Weights of a small mixture-of-experts language model, trained from scratch on English Wikipedia.
Size: 12 layers, width 192, vocabulary 2048, 50.4M parameters.
Experts: 256 experts in each of 10 layers, 8 picks a token, a softmax router.
Training: a variant of SOAP for the experts, 8563 steps.
Below are experts of layer 8 (counted from 0) of a mixture-of-experts language model. Rows are named router (the router's row for the expert), gate (a neuron's input weights, with its number), up (a neuron's input weights, with its number) and show model dimensions 0-191. Each number is 128 + 24 x the weight over its row's rms, rounded and kept within 0 to 255. Numbers have three digits each.
Before each expert's rows: a language model's description of what the expert responds to. This comes from a sample of Wikipedia text that the model never trained on.

# expert 4
What it handles: Verbs and verb endings in biographies after he or she, such as grew up, born, died, played, served.
router:105137093107133159131136146149143167133105132134123105086139177091159118132106126088128114099186098141074121110134122098083113160096129132139096107102155157158149140104126121112155100117131078141121125116134128119126109155161152177131122119112113129136130122118128156158142120093158112096102115115145114080140087111152170119103135081157136109164106169115121087180124151106129125155144160106143148126184114112156151127134116122136133110115133153141133085090122110151095173107172137158139146130136141112130108149109097068119168146111138160091121096123119113096112133079129117141
gate0:088099150135132125100134161173151158123093149155089128156128138133134130152134099109096141136118097124119105153091090111170120156088187139114176116099114163116093122133155094136149099097119114136163144154142149133098111122135140117144118127116115117150129137099156121122131141147109127123117127138127147149094151148123117102100088140166102120160087125097133170179111122118096169165133120119105144119117129170129132121124128114122141133164155125149107134107058112152138135121156065086127113174110131165115164152132122168153132116135101107144122096076138183123069097120132131125
up0:156148118128138092134115121117111107097143132108096076135115106112118107131102121131149080138143124129113096103153104084120140114098112087107123119104121107112148103117118146081071124127116115119114143137150113145148133108119170170104126155126103138120062092132132115139124155139160062112127119150118140094152145130141082126145136130088145151147164133139132167113137158166164133144114093134164141165113140067109138108163153154138139128173119118126125161134182179124120120127154151155144117122106139108187077156125133117152152139109130090121114151115125101184117138080139150129
gate1:122153135126093113122143129110134188114135110107113139104123158120139162118150090104117109127106112107100099138169140141099093109097130119128143108119185147117117163146138125098125129111141058155087147091152134111125122081117169133131137103118091164111104159152149133142104105155141136116111121077165087109140132123132148128146142107092163162176083122142153091156146122111112109146131143111122133114155138100100176143146138142102100155147140127146056133141136096113068127118143108163134130129094135133113077130124109140099111081147149129146103117158081136123108116095154144104
up1:083141147128170177132126154102104078105106118137133137137124113176162130158144103144105117147149155119166119096128111121132118127183131159107112136163092111121088070109129130133105123122140122133130072131106137093110135153097126100125132147132158102122135116094161143173163157174125126144114131124129157141140089092126139177100118139127126120140138128104142149121089152156120153108093110101140140143126159140127129104154104131163131149126099166116145130119104140117183109098148097121151077142170135139151163172127123117171145149147175111110156114111161147115151106153060108127

# expert 63
What it handles: The conjunction and (Bosnia and Herzegovina), plus or, but, &, He, and h inside names like Mik-h-ail and Hossain.
router:102171131119144105140114164105140119155146130153130117105102130138098127118118163095143148135149102086124104132100157168155140127152145119094093119137115095164116136080092107122125075149133124118108108125109165149100139121175121126162142120106100136167120166175128128125170115121137105120117120143067135145150100145122110168124158136132130124105169130092160147167140097132123126133126113145155102124137082163167154139131108154156150169155130146165140131128151170159164177172128086105091144162107108132131126116116175131115107120080149137125122151092166100131108158109162102111
gate0:099176098104106106154134109087106164115173126110150157129131132150098078151111133109100137130136155127153127156186171176082121147138138128118122145144113164176152143130115092131140142141125123124107137114152126138131113076108067142159093130136071139136126155141169158100132141163135130110171098138120142095103139108154146129137135151119110119113161200110089100116140166128159141146112118141122123152140155139087100139134111146124156114135101140121130170134131129113163114147122113139113147114125128061137107154174137133169091111085121114142112090124140135144141141136135136083
up0:114140133123110152145140109103120140133131102133130117165144108168105094115153151135101145164132188114102122125169082178140136158138090130139096081114119093136138103122144157120163120114114144171154111119133108101142168089143075121133142129136092172153095147144133124084159126103106115168159141148120146111101135106126159106109151148163102125090163121181125098070165111122118114129131133132110118077109137125129154118123165119103122116148124066111109108129097150104134117144112116192127130104181105138110121145153163132113128112124116108080108133161138175138146137122144116130
gate1:112120123099110120131153085108135105161104119130131132090133073114145117146095140097127155137147092091109142176138100128123109112159111153150108128119105153117161102104114103123132122117107076101128136113172170091133169124160146119116159161134112148173152138141128141141131130117140132147130139122083162119170120132094141152144148118146171130117117098176104128109132133105152092093069165119113098098111109112149137105113094163153088132118159120129082127164096110125126139136155150079151136115119148094119127144091090147090107156119152129118094149143163195118097120126153105152
up1:143155119092127133136107117155109126073141113160095102126133173155110076101149123156138112093083125134155142137165122133099118144121171150115145115111114075133124165129132114115138143140087181116144142133146097133147124130084164107162100125132107141098097167116081155139142150107144147137108127164116100124142143167114127156130128130109107119121094123120136137128127089161129195138176058118085143109124124124098130104137115174171139108154121101095144143130160127139147154134138163125134112094133163132144128097090142139173117137133147112142140084155089111102139080126133108102

# expert 43
What it handles: Word-initial letters in football and other sports text and tables, such as C-oppa Italia, v-ictories, V-irginia, C-areer total.
router:100118146155130147153120100129167105129126116133125118123127108140110173126122101124143111144116110099177152143114124137110147113159124146142155123122133121121125176111130191135162166122124165104136160106094084085093145109133085139161171129100160115143158101099134078122164171140094163128161151132152143118136131136160108114108091124106122156070128120129153165152135158086101127173093128098170117149138118145121106094145127161086066130161113115156088094109132151123129145152151114172116166126168130099098111141122141132118115116146086085121136118134125132136115128103115153147
gate7:099140188109124138125136084136111153151102127152127063060129103125101154141113100081164157103112105122133075168144160134129161162135118095132149159101133119119160146104147134085122143103174155102115157098123088128143175148105119124105132124135129180150111127109139121132141124132107157132151151155125170134112158162123113107116142116092136174117107139103100088087160135101131138130102077141088093109146156169109156162109126136136103108123160145140096127142188095117131123144133161136127155129147131144141104122137124165127145132108123097146121150130134153131106112139113169112
up7:102142105108143108137118119119108107131095105109149109092152136092094139137107133084172113078121111131092173154132188113127180157151144092126110145150176130108167156121170136121146142133136150128127151094104127087110139081116111120115133138095111152163140139124108104108148156119124122148136147082119170123105177127098154147116123124083111161107089163117142090085122140147083126097128111133137095107135143133158118144114104148135117108126153126150128168164131113118107121130134143125149149154146125144146159155182157118126111087142115169176096158074146136120142109133120165148
gate8:101099119158165088171152132086100131111102121163111127128098185157104122168078137129121111126097124110137134144124138134127164146116104109143127187111132125107104099099117129112122131124135138088150119084084123115132102111096077145086137117178132113129113137125150136147158163112147083122116108144131110104087163117129115127107134110135110127091162145102144144134122173137103136157155149103136138101126102068154100123158129138109104068139107137135122113160131127144146131166141118135129164131130165083116147128133115104164133103125093125140090123116134191091158136091113113174
up8:108104114117102107133129139105105125107107151134126116143072156161094147125123133105135088142134135124135120162160132117129178152108111132119126171092165134131112128101089123096115110129149162080125121097130152105135097125107102141120116146180132112114151130131148139134121130094112062095120113177119127082074194098122117108103114139118110112122140089106185094124140156116102110153129116105124156099122115095147117109137115126120122060104110138108153137150137112161119140144168115105103159115148149084141157117132129127156131102121127145114108071138090174082124171104144122152

# expert 0
What it handles: Single capital letters starting proper names, often foreign place, person or species names in lists, e.g. Kuskokwim, Boughton, Vyriv.
router:141124140172106129070123135123146146134145116103147161101147082111153153106165135116140097185122146118099123122117170151118110135081102116148140135140109131132143173106125148158130103122128105125136111065115143121146184139105144115137182129134140138118148132109113102116123131110110144112130122145133103145144130171149123131143125150140109166096134105144136082086137115098089141125132108090139099131220139152158104112112115133103105117107154160144185134137142130158110182148134137156137161143123172093118088136151156107109114101137147085124128093108123120110127150163090087132
gate7:110085107148119130152089112142097133133125115092113151116138170138124132096138115147148110141125139187130100125120193165112154138096154097072120144089099122184137132136133171117097132114163121139150140102085118160116132167131134101125126176130157093132125106122139120121128133123138106147191158128124157120163109129139130107104050116136118187094155137124140111135111124136123141097119123132135088144165147082132121141141094155149131089091131122092109111152121113157112123075127099151110155163145144119103140128115128151150161170111139127109140120176130129127090167130110149114
up7:128129153110125143087187133104159148112128143152131084129127081088113097162149139116126121105122143084146150149150092088138101155126087160156155109151175115098104155146133099107153086157108161107097116147137162109130134127125130148126125083129125127135117133120117128128143132135089141103065114132115073118138135133120133145136169149131117077171086108137064109167158171120131127161135118126103156102110092153124133100111186105101129144173132107152148143145151102123145138147110111085155107120115128110140112118134122120103119103136153147160105129087082130150122097114142109123
gate8:152125187107138092156099175153143109122124147161135124134147160130160133151130123153099169160076104074117133118125127137150133181124165165132128139123098153113120131101175079109113113137094129130141143153117143120117193126146139141131136137122141149145195197092138139111129122119092126132130183136097116154121102168117109099077134151105123136114160128105170117105152145111114119135106143122099149125161125148112144105119144131084138107063133120136159151102103145107123119124166127094124097118115098117136142157139143135115151117138129099127159083155096115159103110112138129108
up8:097126090177123125160116128113143131171176131190158110122141118115137112151133142103088131136149098101126160157144146137071205107145119136129113196111116178133158135118101153155138113113104085107131145115108114117144143144131153121113130086080106127141149151109124095135119126144086137115122152089147166117156118168079098102102111132105126137154126114130118118155161123123121193113133145133131131139117115177092157152142117119079146160099123140159143163089145117120105128140116119112159132118143157141129152163103119153125123133105127149114112188113135139108149156127123104111

# expert 26
What it handles: Single consonant pieces such as g, k, d and l inside foreign surnames and place names, e.g. Glas-g-ow, Lith-g-ow, Kosen-k-ov.
router:171135174153142074100128115134171130126126149113121129133172110140122149092138182136123093114157132077101152142128127138122112149139134151168115126147102111140147142150111111100114129125114139107119108142119156096110140169120144127123127146097164150123121125170116174121101112122081117133107186140138103137132162143161116143128119147121134124091146158080091141113127127192126115164098120159091105121093100167128149135125121104158166152110160124148087141144141112160134154113147161136168184117151087156154083105120119095117154132140124158157154154111127125175115166088121130119
gate0:074155124151153139157160104132145137122142116134176137110123139113150104076147178131134152139122139094143135132128108133080129129146159134106134118140120090143161138156120096096149101112099129131110101094151181122087130122116113117075152100128098125115130093123124131132174121128116120138118150117118096139132171150136160086151130116112146108096114163129149097144120145174096083114096121085131165154174144202142132146141130133145138129121144103120119104141193127103167164098142180118135091128102158136135146113165140152124119142133136159169133130075135124137127162108132113093
up0:097103147144147154119150090117127112118165114114157075113124068093167125104146161130128124117138156126134111125124120137109143142144122147065155103130136119133167154109141100112170105119129088130088104127165127126130117155113091111089104137141120152134098090149122148122126123129158113131123137125137151108173151150137146064143100128098119126114146151138121115153167120143117076098128139081146147141150130178137144192151130128110130154155152100136102113110142151086120146110120166145099089122113158140146110118172137131124134108105149169160148138054137135174135151109099124084
gate1:120120129140142070125170137108099147146143132129130124119113055126122141140083144137134154113146131110152126118141107103166124173126106137141107111127098163137149134169128103127149096201141130151150148128146138121135115134091147127129131151103127115117166080131131168102124131163114093130164112148149102155118137096129102158144120111100142144142109099111165120142141119099077101164114108108097164099173113126130134158102129092140111081115101088130127136125139107113105125106119075087133173145128114102168117105135080098075128105106095094122137172122163099129112164121110110108
up1:152083140131112123106139098115168134168157118095099137125148139173090125117137107152113167075127109130125138138148134112141116161155137133115132148132090149159156135094149139133168131127130122109150139101157142132143140170128137134107154116104102138083137081145107144136117161077082157146105106145114133150125118154129130126143151108102153105109127122163063115112153095101153151158166115121139158135153122090083121097124124107145115157125146131103133154070154118133082115155118110116118152141171105103157099126132108137088141103096115067141146167102113153093147106175126113089

# expert 54
What it handles: Final suffixes -s, -es, -ing, -ers, -ions, -ities closing nouns and verbs before of, and, in, e.g. factors, restrictions, forms.
router:135121123083112136129134124130171155162173114159151082088156125114104104118118148140130125120106138132114169154133118108169125137099143122146107109113144145101140113137092145131112084136175117113140145127119153149127115144142160147132142173143106133146118154165122170127106172096112126151125118117148103138110115120121153088101096097116155126128117140181105059138098098113116160086146167135139131124181146139177130114124158091134151085133091115159155086106143080102131120106139168126109087129131143088137125130141129069104153162082141162132128089145097136124102122112151141148
gate0:070109109134163151121110110115153144154082125138130151158111121121143121121114091160123157130171093153137099104137110111149184119146139107159113121118132124168137107096139072104113084117130137128114095132133118111155123136102129128098116161112131179118135095092151115146135124183148113131114117122161077136158118085164080144148112130120149180186102121110102145140126119144122121101161181140128132158159130137117142107165135152112160100118162108081173107091118136120136133151148105161127160113138148122124128116113086105163112117114124106136097082123135167135083150144142147124
up0:109103132100150141116140093111148162156134134146111121166115132087151126127111116152106155146149080125128120121141096124158181147129161147136097117102120106152141098113142085087127101111136165122106095140157167121144145143116145145119089147104135183135147109100135125140115113138113111125106122144150112124181089102130122119143083153104140185162087105110121162142120119151123116139147177129121101157130133158139162075127120119132166101112185135104149092085107138123147134133138118147154109122175153157125106083099084107169142114093127126163080104097133153151101145118141161117
gate1:132123142122136112127115138087129145148106121175116143142157190121129120111111183078143134181152129136134132160102121116114121195139133060125137149167134104124146125131108127090137120094113131147133128124154089158112134128130117139132144160174190156161131150127160122157148084153110113124123112129117153119113098124140163172145168152117104100075144167122155099125146145120150134103151149123157134091114142150125144129146155159142147127114134155135102148088085109102143111162111126146126120103093162114128108078097123120164113156156178119185132155136145093129129121116141136136
up1:140072079096103127129122144156154101182106109133159143108160093121098170105153141144119128134099117062119117148122138135119107140150117093115134099103109137100156147134091095104097112163106093139142143135102175092112103148119115126144140074166158119140151137114116137064115171168146106125092093135147137144162126107107154105120138135127070077115121125131156122135131138084091108096099136140130133132131157140137136107150141118121118118120116096092130118127125114140139158100131169176121145144129129100118117086161145128138126096187121114145116107131150117154114076095125142112